Below are experts of layer 5 (counted from 0) of a mixture-of-experts language model. Rows are named gate (a neuron's input weights, with its number), up (a neuron's input weights, with its number) and show model dimensions 128-191. Each number is 500 + 40 x the weight over its row's rms, rounded and kept within 0 to 999. Numbers have three digits each.
Before each expert's rows: "gets" lists some tokens that make up at least twice as much of what it gets as of all text. This comes from a sample of Wikipedia text that the model never trained on. Tokens count by the router's weight.

# expert 31
gets: " ", ".", " (", " −", "–", "°"
gate3:521491522478546475532431490480463477504522493426517480427452510532490458512531552529484530460479578495406547537542510528476528487468500535501463533522469545514524412476537519556514489438506540
up3:526500498407553500529485564474487416482503508437497512414580498570466472515539514503521550449547543467487470567466494547460474492430486566503493482502532518540454510530519492539493542506506528

# expert 38
gets: "in", "ic", "i", "u", " re", "is"
gate0:460485521524469457560472478540481511522456466510574444500442467430493436503409530424577476509431524466538512553504419447514494544506507513509510493503491575482488473510556470523617510532504465
up0:511505504457564493512466517451472507633627520554478506536471477484488393535506450562497558492555512454491484453532504505467522503456517516527474481479478480485475542468525494522504506524492473

# expert 3
gets: "-", "|", " |", "=", ":", ";"
gate3:472519431451551509468443525465467456492554545519509490541459469510497530573449463536506507498506474488542579583460471532447469559501517557524482539532543614453512453558497526389542514560519463
up3:531517523472468559490483565505505483510531475406475518541529502474505462545456493475431444513425648448477475513481486506502462519560492471484466562560499466443492461529399555472518523492492471

# expert 4
gets: "201", "200", "202", "199", "198", ","
gate3:510490473510507469545536506497508553483554503455567490504479438538460532538537459450549535505483592507491461480451454488504491574450482433518417493511493514539438468522539454458415481455510522
up3:487528462491581513478519422470474478519534518470566535546426425574446557527482479525506501520475519552518504534515483455506507511486558485437523494549513516531467506511535477527485513543571504

# expert 21
gets: " |", ";", ":", " John", " by", " USA"
gate0:517442457405562519519437502535526496424537476502520467485508472552488478523428500487463524493426515475544587476501464521427480450488463550588505471500454542454490499526543492486577550494464463
up0:429601547502426486490520507489494484530476502484605606512457559498491485518557424511521407509489534536481449535506518493549538531431534492451467510430575521564476432488472439545490436481489529

# expert 19
gets: ",", " was", " is", " were", " be", " are"
gate3:519496503585551474463529561546527517462536509523535495533486523510538460546427513499498558570531452498505600422473456544551493482477554528518510513543484497490505442449570487495472526506531487
up3:500464525449453474535443455515512480462486470503469415493430488515492470464541543469520403487513501583474447546466439433516468495531498511426542515413558504525512500568507487441481468516496501

# expert 23
gets: " |", ";", ":", ")", "\"", "6"
gate0:467544499568532510444542534474567472539544470487467470466403485500469464558519398505505493496433532529487488430456539547500482443539483473547519462452510518574525484494449478474427545531514519
up0:574492503449527503489500512473474456552507511571597490518467488495456442509584468473556510490558506522483517444451538505475477579552539489513534497531549540478507495545494539483472533393539522

# expert 22
gets: "ed", "ing", "ated", " used", " made", " known"
gate0:496411374543499478487499500522473545508509498553533524477492513462562478475526491472533449511517575473533552481606483498534517508523504539556551475491472508544497470451516494494503513482499460
up0:481491442501533488515501521478462496407488541529469550443547491473569480552527535393516412461486535546518481532556495465518432540607545446538507497520473501495552491471497547515543504506474479

# expert 28
gets: "1", "2", "3", "4", "0", "6"
gate3:449523479456523491548513520449400439520481588436515520448494509514525489527485471481461525542525525505473508495531513538505549513473492467597464459523505536472561418452509531521469501472648445
up3:502553469527515483498465512507542488419468514517471515400522555409525453466489458484510492461567606486524492449533520489501489530586428503525530406449509539521456558537476470488439534448461509

# expert 13
gets: " of", " to", " a", " with", " for", " by"
gate0:513418537502526504508465507520550493516528484498463460552530436559445476637477518430549511526487505514562563508551522437556525523568523470571499537443537542571528479503491526476504536529486434
up0:552549498491381454534547447501500411540491557496522487455466486566445528499466477561499469530460561539521485560495491519525491530462470578482483453451496548477523453513466433552498513519468511

# expert 1
gets: " the", " |", " The", "The", "%", " a"
gate3:436552462471539484521542437460562511503488533546484444514516517504529449526466551482533502515533501467484504467452481496498470572457419469487496475493521502518464553523538525474506487468462553
up3:475532455487521509466474504477538484586465487553518459465493458487536467550491560504542503464572547516463483478501482463465487492517418568440450460478496523517511471465521524481511472427502465

# expert 26
gets: "at", "ar", "or", "it", "est", "st"
gate0:458452555553508534516538479496479540443518505499444542518523481532412478560481501499454513419481520515571465545491456529495464409534468535504517531438583500482551488547513417466433546459476474
up0:449482611465497565515440435464492551454536555437401483489495502503464443529509419491431443476505591531431496491520460518478496498530510453524502584600551456478524536468473559503545482458458424

# expert 24
gets: " in", " of", ",", " at", " from", " In"
gate0:534500449476492425496545582541563520573456440480581504537460490494421475532510517471470529460542466499495518520490442486491502522443447522483495520443499514535480503489444479460602479562568551
up0:490486511489544574531524505512458457464500471463546476572506507538459465572499476448443500508438452518545516507512483536462564479469542481507500484505545474441486487489459460521533551459552535